config = dict(
    num_hidden_layers=9,
    n_experts=40,
    experts_per_token=1,
    router_z_loss=0.001,
    norm='rmsnorm',
    learning_rate=0.00581,
    beta1=0.95,
    max_grad_norm=1.0,
    train_tokens=482000000,
)
Below are experts of layer 2 (counted from 0) of a mixture-of-experts language model. Rows are named router (the router's row for the expert), down (a neuron's output weights, with its number) and show model dimensions 0-223. Each number is 200 + 40 x the weight over its row's rms, rounded and kept within 0 to 999.
After each expert's rows: a language model's description of what the expert responds to; "raises" lists some tokens whose logits its average output raises strongly, later layers aside. This comes from a sample of Wikipedia text that the model never trained on.

# expert 21
router,108,177,124,216,247,204,185,224,218,189,206,198,244,172,206,293,172,199,280,155,178,177,247,173,198,188,217,204,190,179,210,239,223,210,174,192,209,217,228,206,198,199,217,124,194,219,166,203,178,215,186,223,201,321,226,222,135,157,192,149,160,228,189,209,171,195,212,189,220,138,235,201,225,219,207,164,205,225,142,113,262,132,155,158,192,234,208,239,193,162,204,292,132,213,177,200,216,174,207,199,228,171,148,281,205,161,266,255,213,210,181,221,208,208,223,145,185,237,74,175,184,236,219,127,156,187,166,266,106,211,162,206,244,153,226,198,207,179,261,157,159,226,199,305,198,171,215,174,158,177,255,193,241,175,206,205,278,224,159,194,156,179,225,217,217,187,209,230,257,159,162,206,152,225,183,177,226,108,223,217,283,183,149,187,173,258,240,252,200,180,198,222,240,255,212,222,243,203,156,181,187,231,227,217,209,203,171,72,154,191,240,276,225,247,231,240,209,162,120,210,177,79,209,181
down0,186,154,149,238,227,224,173,221,230,181,164,163,154,199,238,168,216,250,102,209,156,195,279,200,220,157,227,173,255,236,265,117,156,212,202,274,117,149,165,143,208,198,192,214,226,170,173,247,173,186,262,171,282,133,251,183,183,222,175,207,194,237,197,142,189,202,248,165,255,208,161,220,262,273,280,159,237,240,183,175,210,141,197,184,135,213,186,288,119,255,239,169,134,165,170,222,237,133,269,156,243,205,232,122,219,192,182,191,184,195,208,136,175,163,174,176,148,189,167,167,233,214,226,148,164,215,152,159,139,164,124,231,197,225,195,241,233,118,142,165,199,230,231,235,198,147,258,245,129,176,198,130,217,215,218,227,223,196,191,148,184,179,164,228,188,185,172,184,213,206,243,204,108,239,160,154,195,127,204,168,156,208,209,112,210,147,144,184,219,226,201,272,206,210,159,207,253,215,211,199,192,199,148,200,217,159,155,190,166,209,260,260,188,200,270,236,229,196,242,223,183,127,247,206
It responds to: Preposition in, open parenthesis. The preposition in before places, dates and situations, and opening parentheses before numbers, glosses or birth years, as in appeared in, (1.8).
raises: "ican", "gate", "itude", "ony", "ary", "teenth"

# expert 25
router,191,159,226,250,249,217,191,229,257,176,208,195,256,173,203,243,200,201,208,215,179,217,253,217,196,173,252,219,197,175,203,280,237,174,170,208,212,198,225,165,183,250,184,172,192,232,219,200,203,299,167,204,251,235,191,235,178,170,197,150,232,244,266,172,186,228,247,248,258,158,277,209,214,212,194,193,245,232,173,171,283,106,157,219,201,216,197,180,168,132,211,160,139,220,222,205,196,190,247,202,219,250,138,172,221,153,317,201,236,251,178,196,229,212,254,166,171,259,166,210,196,229,217,199,204,199,268,157,188,253,161,223,224,203,237,261,236,190,208,194,109,236,211,205,199,148,169,157,243,94,178,209,223,152,221,204,294,247,88,278,153,203,266,176,227,110,235,212,278,216,121,217,166,191,185,173,94,102,237,218,159,157,139,189,183,214,161,197,207,170,189,210,259,237,215,177,213,151,189,206,201,171,249,255,182,248,146,138,214,210,236,306,204,222,230,260,215,188,188,182,171,154,213,173
down0,143,249,242,151,193,120,156,118,266,175,293,185,287,203,212,189,222,233,281,264,150,206,170,164,178,215,234,198,165,218,213,241,196,166,173,269,229,175,219,207,223,160,238,236,150,178,218,246,214,323,231,168,180,158,239,247,182,197,241,192,284,130,291,223,187,163,143,216,198,162,180,200,194,135,188,192,186,227,197,202,182,227,179,176,184,239,220,307,248,194,170,150,241,195,194,178,196,265,223,255,211,235,258,196,204,179,290,235,240,158,219,201,221,248,207,239,138,225,91,205,214,216,195,166,156,200,268,178,220,120,168,163,245,214,190,190,204,128,195,142,161,199,242,92,165,172,223,132,192,162,236,191,192,239,249,155,173,152,192,246,240,189,243,218,181,208,223,218,220,136,179,186,199,216,205,190,197,299,150,161,181,227,216,206,222,183,234,224,220,191,209,177,183,182,211,250,144,180,245,253,181,202,131,202,253,190,188,210,193,156,184,262,238,117,217,241,120,236,182,210,204,227,207,151
It responds to: Currency and number prefixes. Dollar, pound and euro signs, plus and minus signs, dashes and spaces just before figures, as in $5.3 billion, +, —, in 2000.
raises: "3", "2", "30", "4", "15", "20"

# expert 22
router,241,192,196,181,251,163,283,185,248,167,206,135,226,91,239,249,175,225,121,201,152,213,204,186,192,172,233,165,179,159,225,188,194,202,161,182,171,218,276,246,176,186,198,197,131,248,178,244,207,203,106,197,269,164,231,232,255,248,187,181,203,191,178,238,140,205,198,171,165,205,182,205,261,173,227,219,250,290,176,148,239,163,195,232,197,237,201,203,213,177,184,198,187,169,243,222,252,176,278,224,218,199,174,202,259,158,217,278,212,213,95,186,234,208,141,220,215,232,223,208,174,235,248,223,214,164,294,158,201,126,165,296,289,136,230,173,193,165,202,199,143,238,155,233,179,202,269,151,185,106,293,170,219,252,325,228,141,194,192,203,219,237,225,213,300,167,205,232,184,209,183,241,192,208,135,203,200,214,184,200,172,172,238,198,195,224,273,192,225,149,158,188,253,247,260,219,199,186,193,170,167,189,195,226,221,287,187,251,203,179,232,214,233,234,217,185,261,230,225,212,167,233,284,204
down0,238,194,268,232,192,237,226,164,205,245,274,223,164,162,118,205,251,253,151,208,221,178,254,224,159,178,171,164,241,197,211,145,221,213,141,196,226,160,132,278,208,204,188,221,253,233,123,209,226,245,196,182,204,200,225,166,223,122,299,201,228,206,224,218,162,151,218,207,187,226,179,185,124,183,279,179,160,216,168,227,240,201,232,149,253,284,224,145,215,241,200,194,237,165,176,191,249,189,201,232,181,186,164,163,221,215,209,171,149,154,210,220,215,204,155,292,205,304,192,206,199,189,236,207,191,214,240,205,176,198,239,205,223,86,173,144,206,187,142,241,197,223,225,204,79,140,273,187,253,137,213,187,227,190,242,249,196,107,187,195,177,207,271,278,128,182,120,268,144,186,183,182,272,237,200,250,246,227,184,267,160,171,148,264,214,203,178,244,207,198,211,177,223,200,181,168,226,149,211,238,144,223,217,202,238,197,220,248,137,169,160,164,246,213,264,152,197,206,226,224,235,158,273,231
It responds to: Mid-word stem pieces. Consonant-heavy stem fragments inside longer words, usually before suffixes like -ing or -ed, such as sp, eb, prepar, rug.
raises: "es", "ions", "s", "ing", "ly", "ion"

# expert 13
router,204,216,203,213,191,118,183,245,235,208,243,192,244,181,224,184,159,221,194,193,187,151,250,154,183,180,181,239,175,142,192,243,323,207,179,146,307,255,236,227,156,167,234,189,156,265,234,177,204,180,164,241,228,214,245,228,276,238,263,178,169,192,155,250,119,172,175,207,167,93,194,249,216,246,209,201,176,187,190,269,206,170,185,128,218,226,182,207,123,166,184,224,192,213,219,178,215,211,215,194,216,222,99,211,201,157,198,206,161,245,184,187,218,204,185,204,141,245,195,171,183,216,232,114,211,226,171,164,186,131,188,241,274,154,228,192,170,129,259,181,87,230,164,203,190,164,282,223,205,192,211,133,227,272,222,184,195,248,234,264,227,269,253,219,232,132,214,185,284,211,136,209,170,209,213,167,190,223,176,165,257,167,168,148,176,186,242,174,209,192,72,221,224,150,200,268,246,176,138,165,166,177,233,219,202,217,181,132,165,183,240,184,220,225,222,188,187,103,191,236,212,184,184,157
down0,143,156,128,148,178,188,245,255,246,153,222,220,196,243,144,168,190,152,229,192,267,183,229,180,225,209,154,164,172,214,239,188,133,239,148,165,207,191,257,214,192,154,225,286,203,265,231,157,210,169,181,218,180,218,146,237,258,181,241,215,132,191,202,183,185,198,82,252,142,201,233,196,166,156,205,177,277,164,306,142,157,200,210,156,184,153,191,219,135,187,174,212,228,229,212,199,167,229,237,208,279,176,154,168,223,179,223,225,142,137,200,158,254,229,199,251,149,211,235,247,140,192,206,186,201,176,240,198,247,187,272,220,287,227,251,148,151,237,146,261,149,238,204,207,208,102,199,245,203,192,174,226,149,177,235,162,189,185,292,166,255,206,199,145,194,224,250,160,228,198,210,157,202,236,199,195,215,133,205,137,229,88,194,267,210,237,149,140,240,112,146,124,199,147,194,216,232,192,204,266,155,192,187,212,224,219,248,192,169,188,216,175,184,218,195,147,162,188,191,204,246,166,244,236
It responds to: Generic common nouns. Abstract and institutional nouns after the, a or his, such as company, system, framework, development, project, writer.
raises: " and", " of", " to", ",", " out", " on"

# expert 26
router,115,186,87,202,228,188,204,224,219,189,198,196,236,160,223,237,169,195,243,158,164,169,247,175,222,179,224,204,184,177,209,254,221,207,191,219,225,217,229,206,192,203,225,136,195,228,166,196,164,207,193,222,219,299,227,221,143,149,199,119,163,227,195,213,174,209,221,217,228,176,244,200,222,221,195,165,203,204,137,117,240,134,149,129,225,253,207,238,182,160,201,287,104,211,171,214,227,162,209,198,246,149,142,272,197,163,246,248,221,219,185,247,212,206,209,158,187,238,40,168,182,236,225,142,166,195,152,231,112,194,171,213,246,143,220,206,212,174,249,187,132,213,190,287,191,180,210,195,109,196,272,191,219,175,209,211,291,220,143,207,154,180,228,226,215,177,219,214,209,152,168,213,158,247,189,171,218,125,218,196,263,178,159,181,184,250,281,240,208,172,170,225,222,243,217,207,241,202,165,181,191,192,230,235,191,201,181,66,140,216,278,246,238,238,217,208,204,149,145,194,212,93,212,161
down0,234,291,168,242,188,160,241,249,253,165,197,211,187,232,166,187,209,207,165,244,157,175,245,163,139,190,243,175,221,260,139,137,171,235,162,213,209,192,205,125,228,162,266,146,265,206,111,221,140,194,170,193,184,191,201,234,189,222,189,175,169,232,187,142,196,217,221,153,171,222,217,220,231,198,135,172,171,226,247,135,235,172,177,214,151,216,183,303,188,214,139,215,183,155,253,181,205,196,251,217,120,171,174,251,222,232,228,198,182,233,181,127,146,224,200,254,153,159,247,161,229,189,216,213,145,235,195,211,175,181,140,252,185,196,186,214,217,275,183,179,222,199,185,209,77,204,194,197,164,212,256,182,167,164,222,193,158,281,189,254,221,162,166,253,202,152,165,175,180,233,134,110,208,221,188,218,279,206,230,164,151,206,111,269,87,193,264,227,232,110,142,225,126,134,167,193,230,143,293,184,225,204,120,237,193,229,158,220,221,196,193,216,170,204,201,229,199,172,224,186,188,157,266,192
It responds to: Preposition of. The preposition of after nouns like part, number, member, state, and sometimes to, such as part of, series of.
raises: "wich", "imir", "cast", "anced", "uin", "rank"

# expert 0
router,228,117,274,270,290,154,299,253,224,234,254,159,183,214,185,185,182,182,233,228,202,217,251,185,193,208,261,298,198,121,246,178,202,201,184,236,211,213,222,158,148,283,222,240,146,252,203,263,232,287,114,141,263,204,248,233,189,193,252,160,203,215,211,206,186,184,193,220,177,195,252,236,218,166,193,213,202,224,209,213,196,203,193,202,217,191,198,215,244,128,168,188,237,185,135,220,237,197,231,224,263,249,183,191,262,152,225,213,162,218,230,209,212,215,158,142,185,241,274,218,161,269,240,191,197,151,267,260,188,230,160,203,189,205,219,247,219,176,245,198,102,296,179,160,139,225,190,142,147,145,174,162,195,249,209,207,189,247,137,257,209,253,247,222,258,151,255,203,215,200,195,176,230,211,187,172,178,151,279,239,145,211,137,198,154,189,232,218,186,175,221,163,280,105,196,222,209,200,225,154,199,133,203,189,214,289,171,228,141,176,193,226,226,215,244,193,281,198,174,223,187,148,173,180
down0,195,253,215,161,220,223,267,210,124,190,251,177,145,201,144,199,223,228,251,217,202,211,158,221,269,169,175,167,220,214,152,167,205,221,227,247,198,151,130,208,239,198,165,208,215,224,268,239,240,238,171,255,171,190,209,225,176,244,158,156,179,180,228,224,228,156,235,155,163,216,199,161,246,162,238,219,198,194,243,165,157,141,263,229,199,141,230,284,201,205,121,197,226,201,160,234,184,168,238,221,322,153,252,164,282,137,176,204,215,258,216,240,264,213,176,277,210,141,260,188,180,196,235,180,216,225,153,186,202,208,174,231,193,238,159,162,176,182,226,140,161,245,165,187,287,169,241,134,159,218,220,205,114,246,206,149,178,195,213,260,238,189,296,220,231,169,195,257,253,173,141,250,238,227,194,177,196,238,165,244,215,173,233,290,191,213,177,217,268,168,252,223,167,173,132,140,181,126,206,146,226,282,194,126,156,185,185,205,204,243,201,228,174,195,245,107,182,158,231,224,230,180,161,118
It responds to: Event and shape nouns. Nouns after an article or possessive naming a sports season, election, race, song, album, win or release; also the adjective round.
raises: " of", "ing", ",", " at", "ed", " to"

# expert 16
router,88,169,183,204,233,168,239,235,226,201,214,195,250,129,232,165,190,183,185,155,170,149,233,178,189,165,207,170,166,167,207,225,189,194,199,222,215,224,260,186,180,175,220,172,201,228,151,186,192,226,162,134,252,306,229,213,190,193,175,139,130,243,188,205,185,230,246,200,270,224,267,253,241,255,199,142,216,212,168,209,233,114,165,182,195,243,248,271,182,168,157,235,123,208,175,198,213,170,207,210,264,188,171,239,201,105,235,193,215,229,200,285,225,216,203,178,192,219,80,161,189,210,220,113,188,143,145,259,88,155,158,212,217,159,272,224,148,175,229,178,102,219,202,271,209,146,145,189,110,196,268,188,245,164,215,218,194,205,190,196,143,230,253,212,210,161,211,229,163,182,166,192,146,259,139,194,220,137,213,167,268,188,158,203,179,246,176,316,216,181,182,215,191,251,228,232,221,198,236,162,185,194,223,242,232,196,196,122,168,256,231,209,264,221,219,218,193,143,167,198,202,207,230,162
down0,208,203,239,254,129,215,150,166,269,210,159,223,300,196,249,231,205,167,190,189,183,227,241,118,261,233,141,254,186,177,195,170,203,194,211,169,217,215,219,105,228,147,229,182,207,212,156,232,190,183,246,251,221,215,153,227,146,238,181,151,213,240,170,190,214,218,206,153,215,231,179,172,203,170,198,188,249,256,183,194,194,197,147,147,216,234,175,197,161,246,244,178,152,151,199,215,207,217,241,244,190,157,127,165,258,287,186,222,234,206,243,201,171,202,234,233,68,253,208,147,198,215,199,185,160,168,153,244,303,248,192,223,233,263,147,192,164,208,196,239,252,151,139,189,140,207,251,254,162,190,189,274,232,123,218,224,267,243,265,178,244,281,98,211,185,263,161,200,162,188,98,282,191,180,193,167,245,152,171,133,198,205,163,239,168,227,190,168,242,204,224,165,242,169,173,250,207,217,186,208,212,153,155,184,185,208,213,141,190,227,147,166,255,243,224,163,205,264,253,185,209,274,202,180
It responds to: Two-digit numbers. Two-digit number pieces, mostly the century part of years (18 in 1860, 17 in 1798), plus list and ranking numbers.
raises: " and", ".", " in", " |", "–", " or"

# expert 20
router,81,186,98,227,211,211,184,215,204,186,213,199,256,165,204,284,181,205,251,174,161,179,235,186,215,186,241,211,169,187,199,225,251,197,173,247,244,229,228,207,181,209,226,191,192,236,154,190,202,218,192,212,220,233,230,220,153,116,233,99,123,235,205,209,167,225,176,203,230,170,251,203,230,201,197,163,194,220,180,138,216,159,189,169,181,246,242,225,173,150,209,289,131,239,169,227,218,155,224,201,251,144,186,223,206,152,231,248,231,210,208,280,205,199,218,177,183,245,47,170,166,215,227,135,168,195,165,250,115,179,167,207,248,158,220,210,185,180,266,191,115,204,209,277,205,164,240,177,97,184,259,197,231,208,204,221,261,236,145,220,136,174,227,217,216,157,248,200,256,169,163,209,152,241,195,179,163,104,242,193,238,187,188,183,159,254,201,268,198,178,144,212,222,248,218,230,257,206,141,177,194,171,234,236,215,190,177,68,131,215,258,224,240,256,223,197,198,141,143,228,198,196,211,169
down0,206,216,245,213,196,238,201,231,230,163,200,275,173,211,217,192,221,251,227,163,189,145,212,153,161,186,192,193,245,256,211,214,235,157,225,159,233,219,242,260,159,186,245,142,224,262,177,217,197,170,199,232,172,275,214,115,195,268,228,212,139,282,188,181,229,229,225,200,252,187,195,274,163,226,202,215,158,210,178,179,205,188,197,214,211,235,202,184,151,192,93,171,135,226,216,171,229,197,239,137,170,298,146,163,238,155,159,206,207,184,123,195,163,239,139,170,223,127,173,162,143,153,282,162,213,188,232,219,273,146,188,207,134,224,154,238,221,223,147,223,211,171,173,112,183,198,102,272,256,225,225,153,156,169,212,281,156,119,285,167,192,133,211,171,142,190,217,158,219,267,232,183,228,210,242,190,181,209,198,283,191,199,119,158,259,164,186,176,197,214,248,205,198,264,197,211,210,173,205,261,155,165,249,194,226,160,164,227,193,177,161,108,179,234,196,167,203,144,148,206,209,170,155,134
It responds to: Possessives and dashes. Possessive 's and apostrophes after names and plurals, e.g. athletes' and Chowdhury's; also its, this, en dashes in scores.
raises: "ze", "bs", "na"

# expert 15
router,188,219,170,208,278,191,204,199,221,221,204,203,191,200,206,160,200,260,165,198,212,183,207,168,248,208,208,245,265,168,208,192,191,122,160,146,180,200,206,253,175,182,179,130,182,214,152,221,100,207,220,198,246,218,258,200,193,211,237,211,206,233,204,219,188,193,278,261,221,148,222,172,219,250,211,184,234,215,179,156,284,164,220,229,247,278,295,300,191,208,174,147,125,217,208,136,252,183,224,210,195,209,125,183,224,210,176,196,115,261,184,219,190,204,302,169,210,214,144,165,175,218,204,221,174,208,179,198,169,193,182,256,196,224,215,199,208,212,204,221,218,289,214,250,174,84,210,245,234,158,235,207,273,246,201,241,211,223,115,188,201,218,205,297,221,199,227,317,216,111,159,234,182,197,202,219,195,126,192,213,230,139,152,158,162,260,178,151,185,214,227,230,218,188,266,203,173,180,194,141,170,182,194,196,218,249,192,171,209,145,270,250,194,170,303,208,188,214,117,111,139,141,223,174
down0,129,263,200,185,166,243,132,259,113,222,238,176,152,238,136,230,158,188,215,192,206,272,258,201,230,194,244,191,175,242,268,165,201,184,254,159,217,148,265,242,182,234,125,182,158,241,259,204,240,215,186,206,161,210,192,182,159,289,195,272,239,222,175,217,184,196,254,253,170,229,126,138,249,191,214,150,186,195,223,209,181,179,179,238,243,196,197,224,235,190,164,256,228,248,147,222,175,187,213,146,195,236,157,209,283,133,177,151,160,162,176,174,182,240,199,205,193,123,224,255,186,125,220,130,170,74,162,153,212,224,164,211,155,207,190,176,161,262,221,178,255,168,178,196,163,154,86,190,194,154,245,238,195,173,148,203,270,266,227,173,253,241,152,149,177,209,155,181,187,254,156,201,158,212,214,175,184,228,206,255,215,199,192,184,172,179,143,131,105,211,170,234,184,141,161,217,195,172,195,189,180,207,176,163,212,273,161,200,141,174,224,164,265,239,189,251,176,274,203,199,140,183,218,177
It responds to: Prepositions. Prepositions heading a phrase, mid-sentence or capitalized at sentence start, such as on, from, at, for, In, after.
raises: " the", " a", " its", " an", " their", " this"

# expert 4
router,206,196,191,238,228,203,162,254,198,215,303,158,229,94,216,269,198,259,188,193,195,174,221,132,198,99,214,223,247,187,218,186,168,220,190,112,204,165,196,213,194,229,242,182,143,214,220,249,177,165,240,233,213,217,228,239,192,186,224,260,212,238,152,269,156,268,219,159,208,225,166,156,228,260,197,201,295,242,107,199,271,168,158,253,202,283,182,182,198,186,212,170,124,172,200,171,259,150,209,263,183,201,181,180,188,230,215,284,240,202,146,206,219,193,217,147,134,249,207,205,160,218,229,202,191,200,224,154,237,138,150,210,221,217,188,197,154,194,182,164,222,168,157,223,192,165,293,188,241,209,147,164,187,270,279,230,141,237,223,231,171,160,228,227,286,182,183,187,165,215,161,236,155,221,165,196,223,202,283,192,235,155,191,209,200,192,213,173,259,129,187,244,292,276,282,237,186,214,211,145,178,194,217,244,243,209,190,165,145,256,234,163,245,267,304,217,223,230,195,192,211,220,209,164
down0,188,169,238,195,219,202,175,176,176,126,219,174,155,212,197,190,149,231,169,217,251,171,215,133,223,180,177,187,202,186,193,227,242,170,206,186,204,229,202,188,183,232,188,223,248,142,212,222,182,233,231,295,214,190,211,195,232,177,242,274,221,237,152,230,204,235,234,237,202,215,184,260,219,161,284,255,186,184,157,168,217,164,180,283,221,220,206,126,206,176,208,99,122,235,200,163,282,257,215,171,260,179,153,202,222,182,172,252,166,194,160,219,193,179,244,130,147,279,225,166,256,201,218,170,131,124,212,253,178,199,208,193,107,238,236,118,169,168,206,179,204,186,160,191,230,241,138,140,170,212,221,245,204,137,223,315,301,241,210,210,220,276,218,240,238,130,207,191,152,175,261,203,185,225,142,158,173,257,204,153,159,175,189,217,192,201,215,222,155,161,238,230,165,223,280,159,221,184,206,143,207,239,119,215,263,231,264,147,222,266,151,202,180,239,146,168,185,204,295,229,177,246,158,162
It responds to: Word-opening fragments. Opening pieces of longer words, often Latin prefixes, such as dis, trans, ex, bas in baseman, swe in sweep.
raises: "an", "ig", "it", "ay", "ab"

# expert 14
router,218,189,246,179,175,231,189,198,176,243,250,178,226,189,228,237,214,298,163,177,181,202,226,189,174,168,226,197,283,215,268,181,274,115,125,169,234,190,201,233,182,273,247,224,184,208,235,295,139,187,171,243,225,187,239,219,255,230,233,252,181,189,202,231,124,221,216,249,172,201,215,139,218,296,226,214,266,184,209,265,289,208,131,167,277,203,186,216,203,155,176,187,226,207,230,156,286,218,205,283,215,212,211,155,186,226,163,242,158,211,162,164,249,204,289,200,142,251,181,133,141,247,224,173,200,130,202,167,224,144,184,233,241,185,169,286,156,200,204,210,100,297,155,173,196,189,264,211,221,175,156,140,213,237,224,181,133,221,211,312,189,233,205,193,237,195,228,196,189,160,195,188,153,222,199,204,176,220,241,181,219,171,204,209,173,171,251,148,232,128,108,247,197,227,246,208,168,160,181,184,177,192,247,217,228,215,146,198,115,208,176,162,229,178,229,262,233,202,161,170,187,230,213,192
down0,295,191,148,186,260,221,156,332,164,291,174,193,133,234,168,243,155,169,177,202,247,194,238,122,161,266,232,185,186,211,229,208,232,161,182,177,174,125,225,237,145,187,162,175,259,226,174,188,88,208,228,223,189,194,200,170,176,130,195,204,137,161,199,111,232,182,186,179,169,186,190,241,185,229,212,186,220,195,187,189,194,185,194,235,147,269,150,278,237,208,235,175,237,218,217,277,192,156,218,147,188,111,304,301,191,203,212,227,177,208,224,205,199,233,124,227,267,201,273,203,159,213,251,244,265,195,189,213,232,186,213,186,252,158,170,212,132,197,192,138,166,127,140,203,197,181,200,168,236,202,255,143,174,188,205,253,194,180,114,257,180,195,185,267,183,163,141,181,208,212,140,216,232,214,197,196,167,189,232,177,169,210,184,251,239,182,248,198,171,175,189,208,175,196,165,125,169,193,194,223,166,175,135,269,208,276,203,197,114,176,155,177,200,218,154,200,229,163,197,167,249,158,184,244
It responds to: Sports and institution names. Capitalized name words for leagues, teams, competitions and sports table headers, such as World, Football, League, FC, International, American football.
raises: " and", ",", "\n", " (", " to"

# expert 34
router,166,207,122,181,211,147,188,221,216,206,231,192,236,150,223,237,83,229,150,197,198,202,263,173,231,167,176,204,190,197,224,214,270,208,160,260,240,219,229,297,173,205,189,85,234,213,188,221,175,238,190,236,213,241,234,217,244,117,189,94,114,225,218,222,191,199,224,161,239,202,224,170,210,248,206,209,212,208,124,170,187,191,216,167,194,251,227,246,207,192,186,264,121,230,139,203,198,193,194,222,225,123,203,236,205,202,286,216,210,274,158,227,200,218,218,100,208,225,239,209,208,223,245,105,187,203,243,111,153,158,165,196,214,175,212,169,125,203,239,97,175,223,192,224,202,185,168,238,105,217,295,179,261,145,211,240,257,234,113,219,176,181,207,190,213,178,227,187,260,151,173,209,186,311,212,168,189,147,247,165,145,179,220,200,165,250,209,208,197,176,188,223,197,218,206,176,206,202,253,186,193,259,212,224,193,192,162,164,190,191,208,272,234,227,204,203,196,166,141,222,234,95,197,161
down0,203,255,205,166,189,144,142,148,204,138,157,190,218,132,265,197,171,222,166,178,216,242,226,176,220,119,215,194,236,170,252,254,200,194,245,180,184,136,198,272,189,158,167,236,237,205,222,257,137,260,215,247,158,196,171,210,176,136,185,268,209,152,226,161,166,190,203,247,206,185,261,231,195,161,224,172,231,210,120,243,137,225,178,269,192,144,187,237,227,182,170,158,199,249,203,182,216,270,261,169,167,122,229,226,174,215,242,200,217,164,195,176,180,162,211,200,191,179,206,189,130,219,271,230,160,157,130,150,197,202,159,184,210,132,176,143,196,167,213,265,257,230,162,240,219,191,197,277,224,214,195,192,230,94,268,206,201,194,185,177,262,172,262,194,130,200,179,225,208,245,160,180,208,276,143,206,219,160,250,175,153,123,168,238,195,226,219,192,172,145,215,226,270,230,299,222,200,251,215,197,259,235,286,259,228,174,182,197,202,240,322,228,157,238,146,272,170,256,201,166,191,159,229,230
It responds to: Coordinating conjunctions. Conjunctions linking nouns, adjectives or clauses, overwhelmingly and, plus or, but, while, &, such as salt and fresh.
raises: "oes", " Away", "ets"

# expert 5
router,152,138,158,218,194,110,202,240,247,197,217,202,247,195,225,266,166,219,239,182,169,190,221,159,198,180,196,204,197,153,198,212,276,241,181,140,301,207,229,187,173,230,209,221,186,222,246,228,197,183,121,218,254,216,247,209,214,153,181,102,172,225,256,246,159,194,206,163,191,151,263,233,220,223,163,210,194,177,194,225,292,178,131,133,238,194,191,259,174,104,181,221,206,218,201,218,215,188,246,168,233,206,201,178,212,188,191,246,145,230,222,189,226,184,227,199,120,229,149,115,129,230,218,165,183,136,150,171,143,204,168,215,272,201,233,196,197,147,244,224,41,274,145,227,224,177,243,163,197,157,211,175,210,199,192,203,225,249,74,245,224,222,222,178,213,138,255,223,250,193,138,184,175,238,200,202,140,160,228,242,202,206,142,174,176,231,218,269,193,170,117,215,225,228,191,188,213,184,230,189,231,181,282,212,219,156,141,163,87,224,230,212,212,190,219,249,197,146,187,231,210,201,233,148
down0,231,140,128,126,188,223,185,177,189,205,220,179,193,260,211,189,204,124,161,165,230,261,149,234,218,225,182,166,192,224,89,237,266,166,207,189,238,89,185,234,189,228,206,244,185,132,178,151,207,226,101,204,180,287,118,231,198,208,129,207,241,231,134,135,221,274,184,212,206,199,205,162,191,194,208,183,191,199,234,215,245,188,253,260,224,266,182,188,225,147,210,181,230,240,240,212,255,197,221,216,218,214,167,182,248,228,228,125,214,219,155,228,160,116,147,180,215,211,227,169,201,155,226,150,247,131,154,178,171,158,197,232,153,225,241,206,222,164,117,241,255,245,217,222,247,154,193,178,165,182,169,216,181,261,183,191,247,215,164,178,184,287,159,164,196,181,244,142,198,239,206,205,277,185,166,238,239,62,195,193,243,179,187,187,225,156,178,224,252,205,221,210,139,169,225,253,181,230,154,168,190,143,136,217,186,270,199,204,197,128,127,217,238,212,182,201,216,116,196,196,142,168,173,150
It responds to: Place and institution names. Names of US states, countries and institutions in locations, tables and citations, such as Massachusetts, Germany, Cambridge University, United States.
raises: "'s", ",", " ("

# expert 23
router,153,209,103,270,188,168,193,257,206,180,190,200,225,201,226,275,156,196,180,172,131,193,223,150,176,193,258,186,234,188,228,250,247,235,194,195,244,222,233,214,196,186,219,142,204,218,131,216,198,205,194,200,257,231,221,236,149,84,183,178,140,246,200,195,167,174,217,177,199,194,249,266,217,199,203,153,189,204,137,228,211,164,105,133,194,274,202,184,213,179,177,263,136,252,167,218,217,173,195,211,250,146,200,261,209,148,249,220,230,270,174,302,212,215,190,156,158,234,119,177,195,235,226,173,198,155,153,267,103,179,154,217,302,166,282,253,158,163,210,109,103,185,187,283,165,164,174,186,191,216,200,201,212,224,209,208,297,210,107,244,203,183,220,217,218,204,265,215,184,149,137,208,146,244,138,162,162,158,231,210,235,202,153,138,154,222,226,210,200,197,198,229,222,189,212,225,226,211,149,140,203,161,205,245,214,205,199,134,192,239,238,227,223,212,186,259,212,134,153,214,211,195,200,171
down0,191,220,253,264,260,314,217,221,201,179,227,208,227,187,113,249,229,138,245,166,191,176,222,152,190,220,211,200,235,178,203,157,221,161,189,166,189,166,162,198,239,197,215,174,189,211,222,190,211,264,214,257,242,211,193,212,207,230,209,269,297,247,154,236,197,220,225,252,207,214,279,261,181,210,204,139,204,182,220,235,129,147,282,162,244,183,154,309,216,204,221,154,242,207,260,291,132,199,190,179,218,236,182,161,229,228,156,175,223,184,208,154,177,245,256,185,163,117,209,228,152,223,172,205,219,153,150,275,134,205,200,203,240,224,104,215,185,225,218,168,263,208,250,233,193,151,159,224,187,202,191,154,206,126,254,180,249,197,180,168,159,201,119,196,165,288,175,219,166,208,165,187,221,162,220,244,262,225,269,188,201,186,194,238,169,228,181,225,252,219,229,220,221,252,221,230,119,224,192,143,285,190,119,229,200,210,263,247,223,163,230,205,258,229,288,239,202,266,211,150,247,220,195,240
It responds to: Year century digits. The leading 19 or 20 of a four-digit year in dates, tables and prose, as in 2016, 1995, 2019.
raises: "th", "0", "–", "00", "st", "s"